config.toml
n_layer = 8
activation = "swiglu"
router_z_loss = 0.0001
norm = "rmsnorm"
init_std_up = 0.0221
optimizer = "soap_variant"
Below are experts of layer 2 (counted from 0) of a mixture-of-experts language model. Rows are named gate (a neuron's input weights, with its number), up (a neuron's input weights, with its number) and show model dimensions 560-639. Each number is 500 + 50 x the weight over its row's rms, rounded and kept within 0 to 999. Numbers have three digits each.
Before each expert's rows: "mostly gets" lists some tokens that are sent to it at least half of the time. This comes from a sample of Wikipedia text that the model never trained on.

# expert 3
mostly gets: "\n", " \"", "==", "===", "/", " =="
gate0:488501432475506463598496457473518608560490571503474550486570449545530503502545424582526412520422571536515503516555436453446522478395533476499468497585478392485468524562558430540444544603499474368487483479543458476445500519484466541489485503
up0:480594545486488515423496395482491458471473401453522556436450486470516509503465530443470547508510455491459604472423543545480509448583483576581542474521432468547501521425525508476566365402520618486492426498546537377591551499483604400561530521
gate1:524517485510472443476534474510498528531449584439505559437562534511449498505544574593498561497532445549535457581539482452430504489494589476434489555604479553470567497520531473590465542611469533472572419431525539590557436530530472452481490439
up1:478454589575517475419496491516544433503590487560532414569575543499505418531556453577459485493549564494456526373453474530545474465489551540462472459571537556607452481422507476526583596454529480539411477406570511408474551548569479451555497460
gate2:499489612491438498498529555505473531512552328482485552416480470533414456594474478577440558520555468589518500519499400597575533450473463534462538442504563464433518498492415477477560493550533386446492564549589531488472486538362479494491490458
up2:470488469501478519461478496526496489433506511514544553411497476557448531567542474521607517491558439512429524496515371478521492422612455581466510500518515521580448464449507526443522595554493452365518597482497381507525506497495400506523467506
gate3:450575534517504548550481408522481551499476627469536386549522580521488540442504526495555514504532562374450494536419588571512501524540509447485412442540529499469538453488466454464418475563511513478512584494463485437543532455475459477454446502
up3:573437509502526462517427544464484401432541545514492550484518444570530452538479536530491515483560389537633548458535342429507549478586448537546530446448422503513511481460449492515547562494559519488438428424438488501522478440541494488509489533
gate4:555510517489557446440450477490542404463445531470516472433525577495475398635544446551418583519460529493481494451456484501448539506553490543469549520448570482567503601436577527473559509483575623516511543558570476571611459444439539462462554542
up4:556513556513382433591467551493422551450524467541509444467495433471505495410455452563474487431474527455464532499602493466579404497478444570418475476521354468528502453416397449538464494521525491428493489399450466439481524525456455432490431519
gate5:488569474519494479475451541566558465380491526539472485492473457572494573436538425528546482482506556569372473519473468548539492574505522496454512453421484465523485436523498529521529479482516566518494526387498561513491465435575413493488530486
up5:523391464492474524472553561525456526545575514462521506523484572399433431521476529462418505533464448407567477587462480379564482483523589487515497576566434515466485574494532463545519491475434500463447522548425433408510499543473521529521469481
gate6:537558566568573493494426525498469534516521530571486486438378546476448485492563439494445540494467472500568482625544561576514569503529449477563459504572553519573469437569480494449481405496550608532460460524421495579427462540492526449546436521
up6:538485506516455529447545542542457568514518495575479530487471493419474565459490492480418544505449540547560401622438611479483509496467548487597528437489502523610327427532510436541473518508579532587362514566506532489440451532547488424463467523
gate7:481521486631486485539505490567451563520506557382542397535537507570493503492513532447516609482551556510458530573537371513445546531439468559503458490544414594508495530530436366513576527484503525506514516474541632565555516486491626573474519515
up7:500431488499548488433460498527430511509436525412446426516513433471535566536526488408541447511572503446482505538539467528539507583472505512505466488491474512484488528485555453468569561438485525511542585575560492521545524571533569521537544530
gate8:522419482503573441512513463443421479542582555544498473540514533556543485448471468419494434479471566475456539463512565499508558512508472430511436551464491466476647514467406505551501501475511451511512558611478486509534525480438572564596545525
up8:454519468563551431477413516492520518604507479507481533519563520438532454449430504510484571557521477505460486524582607479397466518635508540440439579502473513467441520509414495641483482503591504492504496518397499499589450494540481483595515485
gate9:531535463439460499454447469414503509462506550483559579505409458465486460479562408496462537529489435598578470568526505474559448573501449562611530539533490572580495484480476458390513581498434472436471516435511493499582550464536517489479537488
up9:397590524365539468477455521441479514391590515471537529511448506480503495459472405522566483438571389454488586539491507494518470511505475481464487431547481499548562500563547497484555472496417552485429471447427475536515535481456448475438461524
gate10:496496631597500521440501525498461492427437506493543522527569521506485531552527556522468539539515459520512470472555525525600494471539537464486576497465405432407471507409540573421511516455449561491534423461455534545622480468457485530468497549
up10:557525535536521598489412440526468404398541532452493493539526425574486522579446478577595533531423438518514511528482462408427536486427543381535487445481524484451538543478504502426458448518523616403487537456570451490477499519491555572496444572
gate11:467453470462506484483456508417520498501556503495523487463482477541469470457506452485473496468548478506507456576532570536548441579444513532474455512556492501470481517424525528561413485513530527390466395538432419572580501521518474467510506468
up11:540487459463505494568435395594632477486401442488538495435508425532479492449525497485464438544517591527457545444549510522516572412483578545487430445442515492521540567485498457453458519452549541435548493557560543425502598444466481596476538499
gate12:513505535524508503504558524590538441510389510461497383486562519440518552479462511483468554477485543507562499526387553478486600414563469562512392500582612511468516425531534523500564371478429502496524509562456469600566434522527559562465426568
up12:462524552581550472539574485518519547538491452518527432494519496502510495542480511442423577519507481484584473513409556430444485535467536565486471452507559542534517354466454470556587359498453612515617550505467501567456476550441528502477553505
gate13:539529562567563547530385532534450488519513590567484550479515604513549446469521551591536478467519470400541530448411539556522482434394475580484523493557510422562499538541585425557500495515425532507593497488460476480568551512511495436528460420
up13:468466464525558549510459507555529525626485507496471420504474592420559398429453429567537472378489446412545506479485509529550531499352438519393479548477532399481555497425527536572576525499540485567547524510468539437607497533530468432404436509
gate14:462476402521495469553501550506536519444513465498535465435483505540497598500557550551521509503507542494435408505533446574513576510391517469537519453536449477555486485486561514470533457512488538482545568560542463432493526551573542452474490570
up14:434537458490580489530517591461531475462488493454554535438392530517467516455482495480470424566562425499418511458492496555483525534428522460471478452486546503543519527588442518471556559485447535523515552587531477441525543561511562384503470576
gate15:466405489522533491400540473555490546524590484539555524484574498529526485463512555429500481488445501432434485458493503565489568459460484529590449529443436509523517519468496544361482458468447531491517336505521423596426451452476553491443518438
up15:519513529466539657513496438498529467469486457580505503518458405472520498483451356470445545425522498508527400541544515535457417498491540497503518598413470508484476445458545466473515513515566547537532551486502488512466471545457494428562494575
gate16:457549550494609385535494528555472486538533515479483477541442567385569523490528463426398503380485472478436470470521539511467394454529519472485463546519415571478419551447415568440419574540551542465470552463497425480563472460470516501525485574
up16:478543542530514405562514455547485454493487455513534461576462542457618528496492459482458556520522449430491467463524547485468467480509500559447404524463386564537468594449468583397477558564570498476487530531444489527537462419499484502502490530
gate17:406444434625513415496528483454548522461526523528534475465461433473534536496540404518474467525455496573500510439579442593657472486575451535420539593583495534469467543529568511529540481513475456441523490503581518492548556419577545618598585489
up17:456556473489497491548508515527525474570546522417531462487450580575515553491514532504634444534589539445560460489390644462489487554520530501462450491339477548538558504459572482389528469477546604486609466487503505464529396504476475490533446453
gate18:435577472502548424521496523403535541442433543567536426543483461495424484505535443493436536510457519513469502456519541506491534503516510528433452477451547415425446546568511584478538504467527447372446458570567507467456447487553398467513416491
up18:428547515511546411548559607439491517357382570572504461504508414554503449549478490501419499540473550491444495441501570511459555514465481518435477474502503476506422518607497625478500541433539466404410489595592411479513449521511511522522433533
gate19:477470472528474520515553470479500443468438427495497416429474495371560506551411465534378465525456557506504512575506460504470561606514428530458481507440534425493490536531474550420454526406573472495489492521548481465476460518496497384453504510
up19:492477528469392468402560514417512468444591453496435478541537505529480410590534459499503473553439508588505493538460585418475517544391397539588472483466515462526495460533459467540523542479526520547594537584617413391593440493531489486428413483
gate20:458423505506500568475509502487559439516582555482601421496524443601445543459525526529585502475522505545435544457533494488468607476478490506408510496448532506477433494529491547476487470525587564474434607499463429525570539451435477481497625534
up20:505606525464536495551463506494530421468526433534506539499550480457488459510525437468439542514510484470529546497443501584513365562525530523559506526494506476489567534469540473541534524474438389479553435525588509503394518493527524577484380526
gate21:551478524450528498581488447518523529479498354559502425482454567476488568535387542519521584610452546535484415470546452494521529609447537461520432515479497469523512489502502502568572461477424575486557542482569410648493539462485497543392529599
up21:408398517429450540507453501463545464547587489473378503459628457527433486513550483466405567549516584527530511446476464453523538503505492487440396459590493527515469580501507389545455535497473439463467502472472502473542489518484528488508507548
gate22:492542433494449500429510458535564554526447438628480524532525579551541503581428544451601543505418510524532466488496582439498415488450409558439485563550502438580511481506533511566562496549556457522525453554520434484500485564507499529628537553
up22:581510501436469453468508485451441588462507373541444501483471481476532539422556429474512512591435512494491494543593544488495444509563511445581478413404545496577442393465501469438533459517531480440503514456530554404500525429505492491588515392
gate23:452433515517519539515425446612580511410475389532447568474467471472498618504545512514471486493584450591491484484538493500491495487502554585541549429500627535494455460482510547544516513532474530464561484495582427479448448418509501507518630468
up23:537481434454559417518549547480498514510528492535591521439536476572622504467421488479447485500448515519473535525449504512565520511533506389477445466511416487523528370460515449514520455561537471436426480592472511455542526470489465417453473480
gate24:556479539532488524483466482502452489489470427472501482444469574453361534498585548486574533464439394526534560491497590507498509523593552471452505491491570474523425547579438534504509449426533538561412417535434515519522530434456474495442416505
up24:491559407447486458454425507543519501459526568400442408517486455502652455549475561524440472526535543503555472514506476576526582516503389538508526468523519488486476475443540519438470415523483487423551525480608602420491457563525560491554499483
gate25:453542510482505648538589528475501531501488479622460527411448507427529465546655562584431543516542469572473485455557500556555526382471511508517422564488487610480509432649500490475492457523501497494503538552554477480494487431521569452490563461
up25:503527481448400532570596465488450602565477515447555454409599545441547444447472472578494466442511555536486612492423470462539466495531526510491494537467465469491508489510486472484422444475448558493476470540510480548479543508586503501560407495
gate26:514499535503503493444545589482440561525492496409521572507464499554469489519556564573514465542489465485503532523507474537417458391445559425478507486476570570501531526466476481437525459461526483571466463489544526552515501456519577509532488405
up26:438480521523590575547458496499559442523444558531490496511539553489566491516511477464457548462514496518541471488511488569442538479580465553469509459528534441481475492494473454561576489563461529446532623492529527483536531574490446474469444498

# expert 8
mostly gets: " work", " player", " life", " film", " War", " School"
gate0:451426557547541529568450555572409465490443454439557436576529485438526448508438471533424417595462460381493487493484510582420508494529425491473503472558492459510451496503426427431498515494508630480463440592531516527448562479515409568402470498
up0:494580527538508491541508524505502388586482484483494527563457479467495471568411513464485483511563468515512396498342485582411435543564543504579479434588516555532557524456492506456548511575513494566493584582490466571519563461498436519536465430
gate1:466407499486519531621507511453557469633434591546534439532468493506518435556486506420496516520498417454504552546482546527435523412437521583434477514567499416498432531585529415412529506567498528565495573473509438493551648485472453488445479533
up1:574466503467513472482531527478531479406487553486483482571485414451528480447506536436566555415468539420459401556382535500466459509474427426538594503468520463435556567505493454441521490576471552463476543542483481567527504489538527500407609486
gate2:457557449541510474507493494478443474501575516442452572447503530513450542543488520600448505457513567503490523519464484520511455403487536558449518441505487427488498400484482489521495374466563500496517510506501466588653548467434493463602483520
up2:506524514486453466474460503554513589377528488508473462509418504486425520514519508501485436495492515454406473458504418459598460405556508446403512517539486481585467477618527437481525446359485439472466530519600561496545563569396471506526511523
gate3:551522555444377508513475403585561495474444573523505482545448503438495467569519372493508456495525534491428459483437434515513427468508541533542520462471496460485509395573471560435521534514519530486541421417540533467545481544540447475508447493
up3:507547500550427497505473405523456460508497523521441555536473569535474524597454557541474470517473484438549527473569464524535431511520574553519532463525516432532498509521535574449493529494578471460450511568516568530518458630570534511491455484
gate4:452414466444551461426515406419491534506447457449512469496489577539473437485460431540541584460395460465475563454553468502527476424488479471575484526512423439486556485569535508518540518529513564490531430438513446563491559578460494445532561432
up4:480551523565393482528532505452508487500474452469487458630580529406475516513468466571478386484546549424503523487511498474433430601506514386508492542475490507440552395556506483517579487482478562498526525527488446546453530458487500528518411569
gate5:584432543516466543526427485572505479530538549540495384516481589558541457535511528471448566475464535474457370541492438561519367478492408390471532465493550427488493449516463573491501485578511491481531508497482428593481521495451571545532473471
up5:517535539438514553566309490441508507411556530423457511537460510532460467506563515448432545462474525487550459411489465535476404420536481521431533589527474544501486466385502519547545489531557486458430513551481530520505505487495583512512461435
gate6:447457456446509506497544570533471518474535555500522546446505532476507541510516437439505495619461482518504504544549579611559423482362487502491696514512480576464495495539471499572556523507544670530521494424457433473498563571471567458471600456
up6:530477432541425469577443420438516443500540509480497474489448391442505545508591616473596595385495495524483533508483422505466503586568438512518331457541496554629418512506592502514566474483434437551461483514439447429610471485480535455627373493
gate7:438425524577549470489501544405568461547479511557528424503576559524430517455455556487487500503627550604439432503445462481499499504465489448393465519604475536465495518424610480493423469460428510467436494393505595511594536445543534544502571439
up7:528511527470506566524437507424462546555563516560584536519577517525534534588522507529491538454535566573481608505523474547542443427518585531490516531538474470506484526473583489568481463463478559426463564467504515540565508445477551483403520419
gate8:418453584522494563535543544488521524577440441580520414504429483566540439548416519444420483491443496555532536449466534538500424463540521461505446484508564348544553502503417510455425437472503523454429518518486564584502560486480532548518492517
up8:566520519441503422458486445543489498456459505418538514482555560522455533506517573477430402487496478467510536625472488477514431565497415525534514402518480597502461417510515531453501585478458488532535514442491506399518526557476384519467530512
gate9:544512504617518425424474526481548465478509508510525434563408512501515551499498501504486446468608438501502511482496543407531550507533589522534445493510487518518484488567463526539482530495504557470532618559491519480480505401514606440445532477
up9:535422580531426509525552502411577482459522515459507510479524513465499481465543536409571425426496549546581555576453502577433504529542441512435529471454487437466526526531538430476450580566455524442510437551429447482543435525408483567452471492
gate10:481458476488487567534531432512488439448526524515577537491515503463545557509551575533545469477501563552575529508458529391436554605482439529479483480447425506515514475496506643426521500576529484500433502502500535511565544505452533450511517452
up10:503479507498528517407417495519491498562486481511448482483472510506429512501444473452454506517498443477480488514547484513579478402475540473542499584492580465487542517479455414518464446466533479495590535466460551428555467483517462561459531521
gate11:471473448498559515521457499494468541464620433512457433504453492535480509578552517464483494493524502551528431532541507397499499458501469486494430462565605612491521526494494532382525559478595554449452521606452498559476462535461503580546496426
up11:492467498477508475488556450518510520510459492516461457461551491503532433538543405467499562531474552500499508398465493426419444508503476523498552550426515540452591513474510515539427482544452471474478437502530497382489610516439556500491481556
gate12:483502488540518432553540481535450480559556633434479454442525495482481550502555565587561460498435462489526535483534542536388541418521465492590543457448609474523471498414447535446463407444558552471585469467570438465534513549423480588504564541
up12:511490593438505571451444477373416523401398511567564516501502427486547494531537466452463540534460541474557490590503431486507414482450521513488472501451503538508436532514450444602542512568466665476431418525499569565471526472536593450623519460
gate13:579493582512526554528434584536514486467541478525448576561380528527565552560518498457520463515431442535527461483485426531482612504579480425476564499513462519521483525512471482484458424456490486528461490510553486601501474546539587497551471527
up13:440517541447421508586494526559499493478497459526532463512583500448479520520479484525545436537548522514476518448534477496495486507500480470472453479556529444547551451620472617492591376557529559486541449505442553543568494511535389518473573520
gate14:481499488528531407509436454603470457452539533516485434616457511546465471483499498600520487526386508479497553589585490509472539538561537550580411475574523597434533466522566488462484417577494497433516434545462407460511461470531457523477620490
up14:507482507515480522534471529476483533465616452443528516529440458524574551438480506479600512443508484495538428520508428569483464487479508516532487580538584529435461474483437506503572409508449459454551504526486618461537526523566559488460525467
gate15:501564558517505518537441548513507519462517540585482476487374605418553538524409580483509435536505524466481438565563496574533497491483524559451530542484411516530507527448421478468509522512475541494468557515478449566457480564503459519518597523
up15:556438510576520385525542522454532454504492460501475515428524524511561571495372484438579513474506516451469482557449534527547383590511525540539549536494525572421586561512404578507499541478497576540484528666369399492531413567589432583462492539
gate16:444486499506481521533506467530491492463575470473575500434483515544466529505577438514527417542501478542488516503522439447460486448562497559486544465517528538528499476437487459535466499528407400572556542489436503500516513461414520472461516574
up16:565516474491499426471551400492490548394536572580479434477504529577493518472543481481587363564454533437426536458531477490496492447512538545465466470471488501573484516502490439519568465495456455501494502576518509548589432558456499511480586517
gate17:543558536521532463484465504535512479496507535592464490437455441546421505485457488496513503535437556531398466442504491495520477482502548425467515541479548571554500473394584535470486497576383438484502455565531456515604484505536543532528511405
up17:513465439540531521636461543516503478529485501485513483480606501606571538526511552458546621477534432471546554502570531512400518567483494477515532518549505485446502516622482454429552454419474476483553500526573451477456467483420411515430536564
gate18:557537572560498440477336454546454436444601524517474526510490602513463506557494516468536517471513432538563470474496559454567492500617447505490444625512388455604566553578538583546543538560502444456490516471501511470378494542531518434412589420
up18:520557583473518540499488436516484464561609435569466540497449565507566517452432564526471545493449501507515465445533534557610463607577501516495509502510493470473443543516512463468560487533325578538473486478531486521452500478506464378496548461
gate19:562543454442557457583515467486491493470476419455463536582425538521499502543477465470523456469518531527466516513564480567464530505492414450390490599519496476504553519523438500561470425528515513442487541402544532482451464558536556527468545534
up19:466462502436459549567381439531466494542478530462601490468462461545599487560581546551581522502574510436474578504523550565432463541548503492453479576439479566504519562477520477562545531406467472450484428459398511442494543421515443524476598523
gate20:514518512481619447465497572410570484457461504522549502448559450472537457519417431488557552497532547430528555553595433621500472508430520430452609520545564564471393409537411444423525496487506419482477535458486495474462476407456498429595502544
up20:465337473488489491420464540597502447546513564388538440447493474495536403519554374454495581574522560438569479501545456630451514492531461449465667541391528538492464430483525475477491505511446473475448528472566473495460478461522469453476495579
gate21:448471366525521541458480538580525457380522445550534559489435391492513487494485612577541585465360559539528539567457585444574489443492483485547541554597577540433602474385529458458492454498480445520521535535532479497515495485511511403489504517
up21:554586606530533530474502496398518551465523579477398483483451416503512484479570413408405448437473503488421545548528463524488478557494525563480501544546549513485421494499500488514481438431480497447537555508446532500420512606440453450541394559
gate22:456485568484523498480549458442527427583519434486540520459594654458472542464446441458388591479527400523535550484563524420476486534508497547478533492387526448523507473521426451604423487489496592519508520473568506500567466460489450499558563535
up22:545409493424493539532536367541507471465563503563451530509505523453424559542578538522425430415559379496497482502498524494471537504515473525452419472490555536457544511538439464453489495476459522467479549507499479488574462564436443518561543519
gate23:552426584501542546493543498413440557445439588503525469409468455449487446507531486482501411608535505386544590534447566535467390530511424394451497467542538475456573611468552584431625559422490476487587500633554469456528515493597552445452513486
up23:484557418470537536498529514444524504513535430426431466497445462510554426484615584531520387490487458487479586404539517476529496460532563528500509462437536552566503574551499456462485614513478540489503538506463525438552573390545408486585435474
gate24:489549493568493509491535536433527468534591353449444478476571466432496505550468434434453587609544609490473527438532503508506545410451501440521446531476446521469525534518479518549533562526487463458560505469463494374544559387534526493475440449
up24:489539484532432497558504496468552454437534427574495489517476534460554524576492503450523477478438476519460379444538547512535425548518548547473537435516406518517545492429484476535438551447500508576475490513462476515438432508549572536536525469
gate25:607544469458420540616573469546463490550511546477566415498507487391575489472563492520425474468483480552511538565506476523520608559514463552482410516393526527402496512515468578487484516488441549388476491450555440510432599525491501525515491449
up25:407491553549539580391517552500450469546509510550584414515552519499485428538480473516556532466499484430520540534546478557573442432362536502512492489474432566482466493418527559517604541555422538501503496511561467427460421467405557442496551453
gate26:534512525430466468504444515463497446470565451437518516474393530504628436530501544443516504431466533441591504452428544582471497487506459480500436612545566434522447454515512413483496565465499544507539461540490480543561562468555560437426502589
up26:479466482578511522547562507559509596532478527435392466480517405521504600571485449506510504579544471461482471523442485418545475500498489451543468475455447498504492525546513517490504534521535508556495532540465514565557510554472426466653594527

# expert 2
mostly gets: " |", "|", ";", " of", " May", "---|---|---|---|"
gate0:540342577546541615427429502472485592519494450628526398512562469439517563463518441541560530496455472523480508599530508482601458457529455490532454550484393531506432551570460556518460500484452532451470465517531588381465573434539494460535524407
up0:467502498567514584413545413490425599541477496618551391546599425468483595486577501551583539576515575440570470449585537470532514497502504494512510559548370565497384558569500602581516515451435526470483477508458516374453526522504455470468555423
gate1:485482462411559558491503443470512554461554489527586538511473445477423562543503545489431448384514531485466505566621447441527572517516488507530416407436507456611514520531477425528565631479495488451473457508501471534560433517434524504447589539
up1:519588546536477510502555465489536582503510547553484517566480535498518526442522547528551515473456470511508481574505452481589435479598488488494517541472611466491475541573444530528485578535609505584467480522671517458544428513480513479478562537
gate2:489622478566463502396528491397479451512513445491581537428520435497488510489532599478564489532435534522491456547552495516476504445543458587526474463527453608466509547432542488532565486522494563549536415527433448513509601470578510469572517526
up2:475536587587504493561473541462506540411464444488571533461464470558474561498469499487547458525496538550499509401528564451437496490595513519527465518557576476471497500584553456470555524547508535463437378490375482479398573526494437503475498454
gate3:473390587509511543575457536581512592473372515598484550558552536488517446532558568518431492477512534435478443518484481571491535493518442486513567511500516459446429611449492554500532436552512497476530558455486629546498520478430469459536566485
up3:565423519484539461548505482554449516454396595516426472528520497494489464554499588530403436573572554432574491436413497541437513454456348520501516536520513481494547610551426532451567440551478470489447591500524640590519517529498469466579542440
gate4:508478536542472497488481434508520499504478450607472445555545437464433504452516476491462485520484466500528560475493510443544561521574456540554465471570452514519447516518596538486598533514439488514568465566466590563492538463514548517528548530
up4:469562475489440522482527514500506503485462519396528497444404448495549522548460477530455500436492476534500414561496477550409362535449488512474490533548394540480512477390463456529492458506503525429456536570565433462524593578488560467577421443
gate5:409530375429398547393512507543513423494541430456552545469504507474442590422461432570564500477491589529496488528412475446414461461478502463493528468571540469441523447473520447460554533470457530565515526527505530499425406489524552557529574432
up5:517549431515530577584485595556509462543525561482472480482488499514540439493483443532377490528397529552535453561522539589539577437478529539423508437450589476489529516414410488501462533414523557477432517496526563524522456527463476495448480505
gate6:562480453569533520497529599499501531466518442485391552505511506473559553424488470417530508479502459540471520520484573466481399501520501477528529398501582501498479420489578451533529474530445411478453510519518643524503470461490566510610498441
up6:492466478470466509535438393550534443487441533523580468472512488477442507548475514565525597567545520470541454495521449583511517553445453520473487567484461497555396549488456523391440549507495586474565533504465411508568501558491473484484498543
gate7:527443494453471573484495530535580491459502453456467447418549481474492512479483494539527564540539473487488501457503530510540474533492469471424484531507405498514512542501454502524613486470448487508483395481431498477511590520544400481455503484
up7:465492567467432459561427492516505499420526483504555495580472500505495449507501484503490504511526553553502541553530532436446568467452457578608472485511424521505532457491569471436388657549570438520436512542577544502443403511476522450544467487
gate8:465500528562498526443576500530484509497467421502474634504498531503413534453441567574585469456469530492422510507426445528429452551474487513477520545530511585521520465440518509584477468546527457447535507441382402475394421663456429471461486494
up8:508499539501468577406537491532512537464488488530456621501506540478515466406445542550547448467518453541443543595474448532463406511553409494484471477473506466515484465504562450581526484521556506473573450418462480407354441483497514481455419440
gate9:506548468610466552548513457455462506568462495532456521582525512534451582421559567522473472479513458538523501416531465540433565558506441455497495456495569495481483531444476610469492493462486607457591459492507518633591474519571499498549546514
up9:449470473493419488478446541475475540487430424548538481568530561424531386478444469468521439586509536563572408488504539513456510549439476483487490476492520481525417498513446443522593468465543655442493510538543617407395479478565531524452554539
gate10:511536457486477447461495509398502564454525469473476526412598469485544561555493504557553483483461592491538476462525523568503369417562462529552482397494479541506540434489558525545494496465507516456532609507526447538588526455530496461503519580
up10:525557499508532540537567379531509514451485500448531555529445542592438467514565452514491580511483500437472402573528389498494544464505541489499509633389454486521509546544442469443503503549468479539489461438483515443402505479486541442524542502
gate11:527463507463574549453500477567529508521558528491488448475507534469497541527409558497574544413487509462530649527503482472443480525498628531601450488511463446513421446454387476427531457535488452550445465484542505446507479482552503377504451603
up11:445511472426480478466526404457492573448497426521528484414439504446549458430448495557484556457547585515458442517488535416482478551443493556516536486586452539557368609441523450507497535550481507525518505416474641516588602442458475515496479546
gate12:499416536521503508513400566481559542529468538490422490453471559491528498440633552462548422543560435453510551497397478410526507507580477551442492553580511449526562510421505581462493471490545486455446382530424399536566470468508523475489436507
up12:562595559545543501445639453421504533521557551540554503591586457633511488513553485471464539417505450474509456489395409495552445501514466494489524487448476490523431433510545491490473485566504483515440481453382566524529471410458513478495534560
gate13:482414522463491497422577473454458552584549461554472518511477414534499585571580463433538468335467419464505590568474538392460481527471493386390536587548495543529583461486561497527531536473554501412551432463505516553448529421481522541463547565
up13:487511520458449490452515523513488507566518529543554519576481382485516625534458473547550523441449442438490563511537546518489423594467494464474537621498456510462452469539517455590496456497488529473459445499576572498503526503505434558444511550
gate14:494571555587503494486513527454560508494456576522479457499550463589529493605567489460588556544603430622450490472521529402601586508514517487490481510495430445539538521469528641488511555445409459454517492544507521484521477618550536531467511513
up14:495534395530519476490519471434525558638496479444446532506497494521476473518537458484462532487403437433443509445452395530650528548502567427457395455506546471512499461565417513557574500482454440485455534523560468546477464450511466475496489456
gate15:563513467526476537527574492458462593450544478545456393378574513495495528511559481571498554455490578455591428457549449422592570467449485561494480476493529515515451564589507500426580485470495486507428442547425478501464502524469479460535511419
up15:556505496475469530510464522464496623602477421415500539528480522553419552514472505531451518522541541546440461406554503468562475564459513536479396436525578488467427598455531477519525484465561469527413460448517490593430492499489441454487443422
gate16:506570470436521444485483553396546527500443507558398428471557454513455455500527464486536533367553533466449414453476574479607504463455491536421538477507534547464412595501429524532492445485542475531466446457484629555509618574524483446487482371
up16:515546520536513453516532553419576522535451485499462449555544474532411458504481445455553533475538544465420470473474522432555531415501491484446501530433462496471395539526363544561475444497524397545497457494447624511484563432502570429526486475
gate17:556549464438470556496481468560452479532596464506475474440522557502495565531535440592495539471387526569514486480528521529542394506502426556500586464466565514556522484466463437491476530522459490485487564478526541448415500561503418407480399450
up17:595524526535478490434485506508474596565594439530466446547565479465462560547540453556547547504441459541493500426532515472485522517548515472475555499520550507487510541552429505397442477541487476485529539540507600486443436453433395406450543410
gate18:462427390496553389519518442572503592460532484460512515507443416604516475492561435588518474442545537521464483639474544450478518475479458444481547428561511472498430439516407480460473532466488493416525534490539401373536461488492468531442534429
up18:554517526545391502476567516395495517554510494470480544423483547488368515443412563457456514577525399537586540484570405521400399439516531473534444499492532399474553563511482477500544435476529535458477499481517561479522479511504524546534540449
gate19:500624487489478494576588428568569522478500540444494416476545558669500411467511528509472513448462434546462495436439536471470496475511541519410514594550478517533553413535535473534535576471456564563499443552418475439456476454431511541497548500
up19:438466436442454558463484396480637467431486445492514539476426559479405424527435448512574511465547531460480493561492503557521516506392557541478492494424480447478510531477533546514519514468571595561556523555445410480580494484411537524560469441
gate20:491538479478606515499510478497590558503502479469476464490565464599569473452535553488506441447536500422531496488508439509505510495560487490469457491503472522520435476510497609465385575453602568482446571580475535460417443426471601531465538507
up20:498453546447434455476460517523464469556482581543520482447505526399496499567514460487481527544505446522548443442494530435523476587476585481625508461536511425487588487493500521525574501572485455509428429445547448562524508649530411514461534508
gate21:455457413519586522496476445543541490471453472505539542477467545539513520434553557569437517525500455427522484506404501480470506579515421553421509506387445431483441427478589526475489555457413481648540505415535543557478501509563607520424517515
up21:558505560559538525457524582553616452473558435475543525402570518498477521498559474467510462499554576504507441602550523468561508478457531472556514410491623596521538520537351568509513547472509534496516568433604482513478461540421509352509564578
gate22:540441584530520543468507565485533561537454486495477526535463468574551412490533476406553487473529457505518430524490589516482499487499491538557531523473548433493488388505399557483552460555530573560448543496561501511527519508474421507487486406
up22:579462438448488611523520559491438509463477577497482456413460493579532458485537424496540499432498456570463446471500517463455499410449501535559451536564530441521520501470421516601563490497464492589564555553578436405502422497529524541444482552
gate23:531409483551524601612493566503434501507484520529533455511420460659430545529508492549590417559461542432512611517508486551560512510507547509525528518524480497435480574542522520569498428508515576527561403601484343470447493538442529504526526486
up23:554437447590466514576523565580440467545531514620505472444544437527491559514430549514437486539443538486535522387403512579563517451481509449603530449465485555442488544577488512592546499528563396503470425611448496554523551527519515457493512553
gate24:517502446553504545446522519572457539548490504522500494558443523447469444512437483471503449543425526402590500474450496481487560420416612512457527455429457425481558473489554523535538525473532531472472477514508514440424440515486456403528497489
up24:547489464579549550488497441535477461605543476553491501514475504429505462461438572477388512453451502465470496512451544502453640531557531515542460620514555504579405551425458457499521430505483485556548566548429561463483485449549432436474508493
gate25:415537557500453512497440446530530497487466449534428512538418474454490535405580459372502508533497620420509421439488490534479464578491577491432493451480573505524504380459450463513438549466398532443498447430467497623494484548527501512480458581
up25:471552497486509478588470505505575463508565403401467497576468541543548551458533469502582543482597542488488420502474505446479563602540474501459469397492519507501559473482559569522441526357425565420527498428490493577508457435483509499574496516
gate26:484488573573547574414476575497483513492427514537566618540475591512489456515498535481492588566493419499488503522533569456571596505520466543595564395545493468416550485499560497465541520621438575540498459519498461496436516438585521446586557437
up26:497570496512477466468549522518418451519481519539581471464475420490399467522493500541560380519432510474450427526502516530482487532463530487513528529539507413592466544512488447461556475511545479536441444560488458525442454448560405556502412509